Experts of a small language model.
Size: 14 layers, 47.2M parameters.
Experts: 256 experts in each of 7 layers, 96 GELU neurons an expert, 4 picks a token, a softmax router.
Training: a variant of Adam for the experts, 673M tokens, 5138 steps.
Below are experts of layer 11 (counted from 0) of a mixture-of-experts language model. Rows are named up (a neuron's input weights, with its number), down (a neuron's output weights, with its number) and show model dimensions 0-127. Each number is 200 + 30 x the weight over its row's rms, rounded and kept within 0 to 999.
Before each expert's rows: a language model's description of what the expert responds to; "comes before" lists some tokens at least twice as common just after its tokens as in all text. This comes from a sample of Wikipedia text that the model never trained on. Tokens count by the router's weight.

# expert 57
What it handles: Media words in discographies, filmographies and award tables, such as music by, TV movie, CD, Nominated, Records, directed.
comes before: " |", " by", ":", " |\n", "\n", " ("
up0,123,223,192,203,216,236,243,213,182,223,232,186,167,179,222,239,180,176,231,244,238,180,196,221,163,170,219,152,186,196,202,208,152,229,146,147,151,188,248,159,197,234,194,181,230,171,205,241,213,225,231,155,195,248,183,221,148,234,188,209,159,151,168,252,186,219,193,186,150,207,192,154,162,245,175,236,210,217,146,232,206,209,168,166,156,154,154,217,235,237,207,174,195,233,190,197,201,215,222,176,180,189,220,223,197,196,253,173,227,212,212,204,150,175,247,225,216,191,222,211,181,192,211,220,148,178,203,248
down0,172,162,131,223,185,224,165,207,167,201,175,203,233,213,177,193,218,210,201,218,203,249,162,196,196,189,196,205,184,234,202,161,191,175,262,193,159,187,195,188,243,228,262,167,210,221,177,185,218,178,143,248,170,203,158,153,220,200,214,197,179,195,214,204,237,237,163,226,207,190,163,189,280,185,259,114,195,212,245,276,203,228,198,182,164,189,208,210,278,231,193,164,202,190,209,210,173,241,141,160,200,227,164,246,195,215,223,181,180,184,205,207,231,188,199,200,249,216,166,172,181,213,177,228,213,235,183,196

# expert 35
What it handles: Final pieces of words in headings and infobox labels before a colon or line break, like Sport-ing, Stud-io, Cred-its, Original language.
comes before: ":", "\n", " career", "==\n", " as", " album"
up7,144,186,192,171,222,194,197,193,242,168,207,258,189,179,184,230,184,149,210,191,215,189,205,186,201,207,196,167,233,261,196,199,195,203,226,255,194,193,148,212,205,230,208,212,198,231,179,209,184,166,213,186,207,212,208,202,187,225,232,189,245,258,182,181,281,204,203,194,180,226,208,184,216,222,242,185,178,164,274,256,225,241,180,223,172,224,164,140,251,159,177,223,243,195,232,217,175,155,167,183,168,167,181,182,175,182,174,212,216,245,239,159,188,172,218,198,166,185,202,243,205,209,183,83,197,238,211,208
down7,170,223,213,273,222,189,234,157,232,196,222,176,206,160,209,219,204,238,185,229,157,199,201,184,195,268,209,202,167,235,212,247,236,211,219,203,185,214,193,144,265,162,250,180,235,157,203,174,163,213,233,197,206,183,246,164,185,238,178,194,197,237,219,193,192,207,223,184,242,197,199,217,159,187,202,209,242,173,208,183,194,167,162,220,196,152,159,195,186,207,223,201,121,195,209,175,183,192,233,161,192,155,149,150,215,221,228,237,203,176,204,176,163,271,257,242,184,220,199,190,225,200,183,193,260,141,166,179

# expert 29
What it handles: Middle pieces and verb or noun stems forming longer words, like displ-ace-ment, Arch(diocese), control, establish, rep-airs, consid-er-able.
comes before: " of", "ment", "ing", " to", "ments", " with"
up0,129,216,145,193,209,202,141,254,193,205,193,235,186,235,204,176,171,149,128,229,250,194,236,169,212,192,149,237,190,206,163,221,218,162,170,226,262,171,151,243,190,225,198,205,215,213,218,205,177,142,198,238,185,191,237,215,187,220,221,268,167,193,227,196,197,158,223,202,206,197,171,229,200,176,227,273,237,216,218,178,231,221,175,204,202,198,136,162,208,237,234,161,191,210,200,220,202,142,190,224,259,176,227,215,226,184,222,166,227,210,186,227,197,243,180,187,185,193,147,181,180,176,183,231,232,187,193,208
down0,175,165,155,187,232,214,198,157,233,209,209,194,176,252,139,165,184,184,211,187,171,158,175,203,215,210,184,179,206,197,172,159,266,191,206,178,227,248,206,230,246,225,204,211,176,168,156,150,214,176,203,229,204,216,149,168,141,236,150,178,227,236,230,206,156,245,208,220,253,234,189,235,164,187,210,194,171,226,252,204,153,198,208,237,226,232,209,161,184,152,204,191,210,251,190,181,159,230,214,183,243,151,195,189,250,232,215,188,205,199,218,198,238,243,200,163,230,248,187,247,222,176,231,193,173,173,156,236

# expert 6
What it handles: Nouns naming creative works or their parts in entertainment articles, such as film, album, song, episode, video, version, cover.
comes before: " by", " of", " was", " in", ",", "s"
up0,255,214,216,187,233,218,159,211,210,219,218,194,237,144,234,152,211,226,209,176,201,161,195,192,201,177,194,196,175,122,226,255,157,234,225,207,204,214,198,215,232,230,204,203,232,194,262,227,204,204,162,210,203,229,201,204,162,223,236,181,140,145,224,220,180,214,163,207,217,196,180,178,186,249,215,181,280,181,193,197,228,186,180,219,181,221,193,245,165,178,211,183,196,163,191,142,219,181,243,209,172,169,168,175,219,223,165,165,175,231,132,209,217,193,227,201,190,203,191,226,170,259,253,126,196,191,130,197
down0,240,150,233,231,180,190,158,220,149,220,202,216,123,203,184,160,223,193,162,228,225,195,186,219,185,187,177,171,197,177,155,165,173,203,187,157,158,232,199,166,176,228,193,191,146,229,184,165,267,183,142,207,253,233,200,190,185,195,259,203,201,186,153,256,228,213,180,185,256,218,215,168,198,204,271,226,212,184,196,219,164,218,223,186,221,138,210,181,184,215,182,226,190,239,242,218,213,209,236,247,183,205,203,283,232,199,190,180,183,188,214,207,214,211,246,241,199,241,158,213,194,184,151,221,192,161,209,216

# expert 38
What it handles: Possessive 's after names in tables and credits, e.g. Freud's, Young's Motorsports, plus digits in score or time table cells.
comes before: " |", "–", " |\n", " first", " father", " mother"
up1,236,173,194,239,191,195,227,219,264,243,189,164,250,174,223,199,182,208,202,231,184,131,208,240,208,127,233,177,238,192,221,177,178,151,206,148,202,203,200,227,272,190,176,208,220,152,138,196,177,210,140,236,206,209,184,175,194,217,166,233,198,225,189,179,208,229,189,218,202,245,212,141,236,201,249,215,130,197,181,243,190,250,170,174,206,212,244,242,177,205,208,205,139,162,202,156,187,198,204,206,201,233,207,238,172,188,194,235,178,217,205,205,184,174,198,172,199,186,195,222,241,146,204,228,146,239,232,201
down1,195,202,212,167,148,205,149,195,186,188,251,217,153,204,201,238,190,208,188,161,156,247,157,259,188,186,182,164,203,155,273,177,220,173,173,195,206,169,254,234,236,209,157,186,205,213,201,254,163,221,221,177,191,130,206,184,177,171,161,233,205,205,174,222,169,218,243,216,151,209,185,161,203,194,214,247,254,224,163,204,158,179,197,202,223,186,159,203,199,246,227,193,204,217,185,258,157,179,195,246,193,260,210,229,183,171,164,196,197,160,197,191,207,244,199,190,201,194,266,202,165,207,210,230,208,253,246,182

# expert 50
What it handles: Connectives and structural nouns in running prose: that, which, so, there, however, because, what, and phrases like in addition, the case of.
comes before: ",", " of", " he", " that", " they", " is"
up0,218,207,180,200,221,177,195,196,229,143,166,158,230,212,213,171,205,165,167,234,207,254,204,150,189,228,157,253,206,217,198,205,226,228,200,191,202,181,218,104,131,178,151,237,196,197,205,137,183,150,214,198,234,204,222,216,193,186,172,173,188,172,212,224,160,221,193,180,154,192,218,159,266,216,171,219,230,145,202,202,236,189,195,185,246,209,213,247,209,225,241,212,190,199,216,227,202,221,148,226,217,256,242,249,213,202,179,188,269,212,178,219,191,147,176,204,168,245,190,181,259,168,192,198,194,212,201,225
down0,199,197,162,215,196,167,197,187,239,226,177,175,146,251,248,231,176,210,200,219,219,186,182,142,200,224,256,193,161,253,178,170,246,213,231,217,188,216,219,234,249,237,184,169,216,208,124,167,223,195,180,213,183,197,191,189,165,190,194,182,182,149,204,214,200,194,231,193,236,206,140,186,188,229,162,193,208,202,160,193,223,229,145,177,201,212,204,196,210,121,187,167,272,234,219,195,220,153,256,184,179,214,221,144,182,150,190,239,208,227,224,178,216,219,165,215,205,255,151,208,224,204,200,262,244,204,185,173

# expert 42
What it handles: Verb stems cut off from their endings in running prose, such as mov-ing, pass-ed, call-igraphy, result-ed, return.
comes before: "ing", "ed", "s", "ings", "es", "ers"
up1,237,205,196,194,147,206,189,247,219,209,204,212,185,226,139,210,205,178,233,180,198,204,153,153,219,160,216,160,167,182,212,191,250,161,166,190,171,188,145,224,198,207,178,274,286,193,201,174,206,213,255,214,167,216,179,223,206,200,224,246,182,205,182,126,168,193,175,194,201,157,181,164,191,204,214,221,204,166,171,178,189,268,265,168,165,209,185,203,208,215,169,219,222,199,221,171,213,216,249,208,253,180,219,182,181,141,204,160,229,242,232,230,239,214,176,257,199,162,146,210,207,234,188,180,201,186,209,223
down1,261,199,241,210,145,204,173,179,194,205,215,174,251,204,181,230,216,194,228,201,224,243,191,146,234,209,161,197,179,242,238,195,142,172,165,232,146,191,251,161,203,164,143,240,184,201,210,180,202,235,233,190,240,176,176,205,238,181,213,268,192,228,225,176,190,176,217,185,173,187,156,177,176,235,267,223,219,226,195,215,233,167,193,185,217,158,238,218,234,202,170,156,249,201,212,133,228,188,186,182,204,200,240,171,193,244,187,184,231,167,189,205,182,189,183,270,229,234,181,189,183,211,172,139,199,170,178,224

# expert 58
What it handles: Commas, "and", and final digits that close years or season ranges in honours lists and biographies, such as 2002–03, 2004 and 1913.
comes before: ",", " and", ".\n\n", ".", " season", "–"
up4,228,226,204,197,233,232,203,169,193,182,217,178,241,227,152,195,234,241,229,227,213,182,210,228,228,153,169,180,195,153,203,231,188,200,221,187,199,174,195,228,194,152,196,247,173,218,212,216,173,270,203,169,230,177,210,233,217,237,181,232,228,204,158,138,163,118,206,160,190,228,220,214,134,243,191,201,192,158,191,233,186,183,239,215,160,178,182,164,223,203,237,175,162,251,184,181,199,140,299,182,188,216,183,217,167,153,212,187,196,201,225,238,181,237,217,210,177,180,237,202,208,159,159,218,222,163,179,203
down4,220,209,198,193,174,224,223,216,216,240,245,191,187,160,265,231,215,186,149,170,217,178,167,225,146,183,226,211,218,196,183,143,205,168,148,230,204,214,180,225,204,203,169,198,188,232,199,200,165,223,168,217,213,263,173,137,176,201,198,174,195,134,142,245,161,216,211,236,165,221,228,164,191,163,211,183,191,221,172,194,181,222,253,203,222,184,274,218,206,182,189,242,244,245,207,226,217,253,161,231,194,193,195,195,215,221,196,209,217,166,217,150,203,143,203,251,199,172,135,152,183,194,198,264,191,217,227,198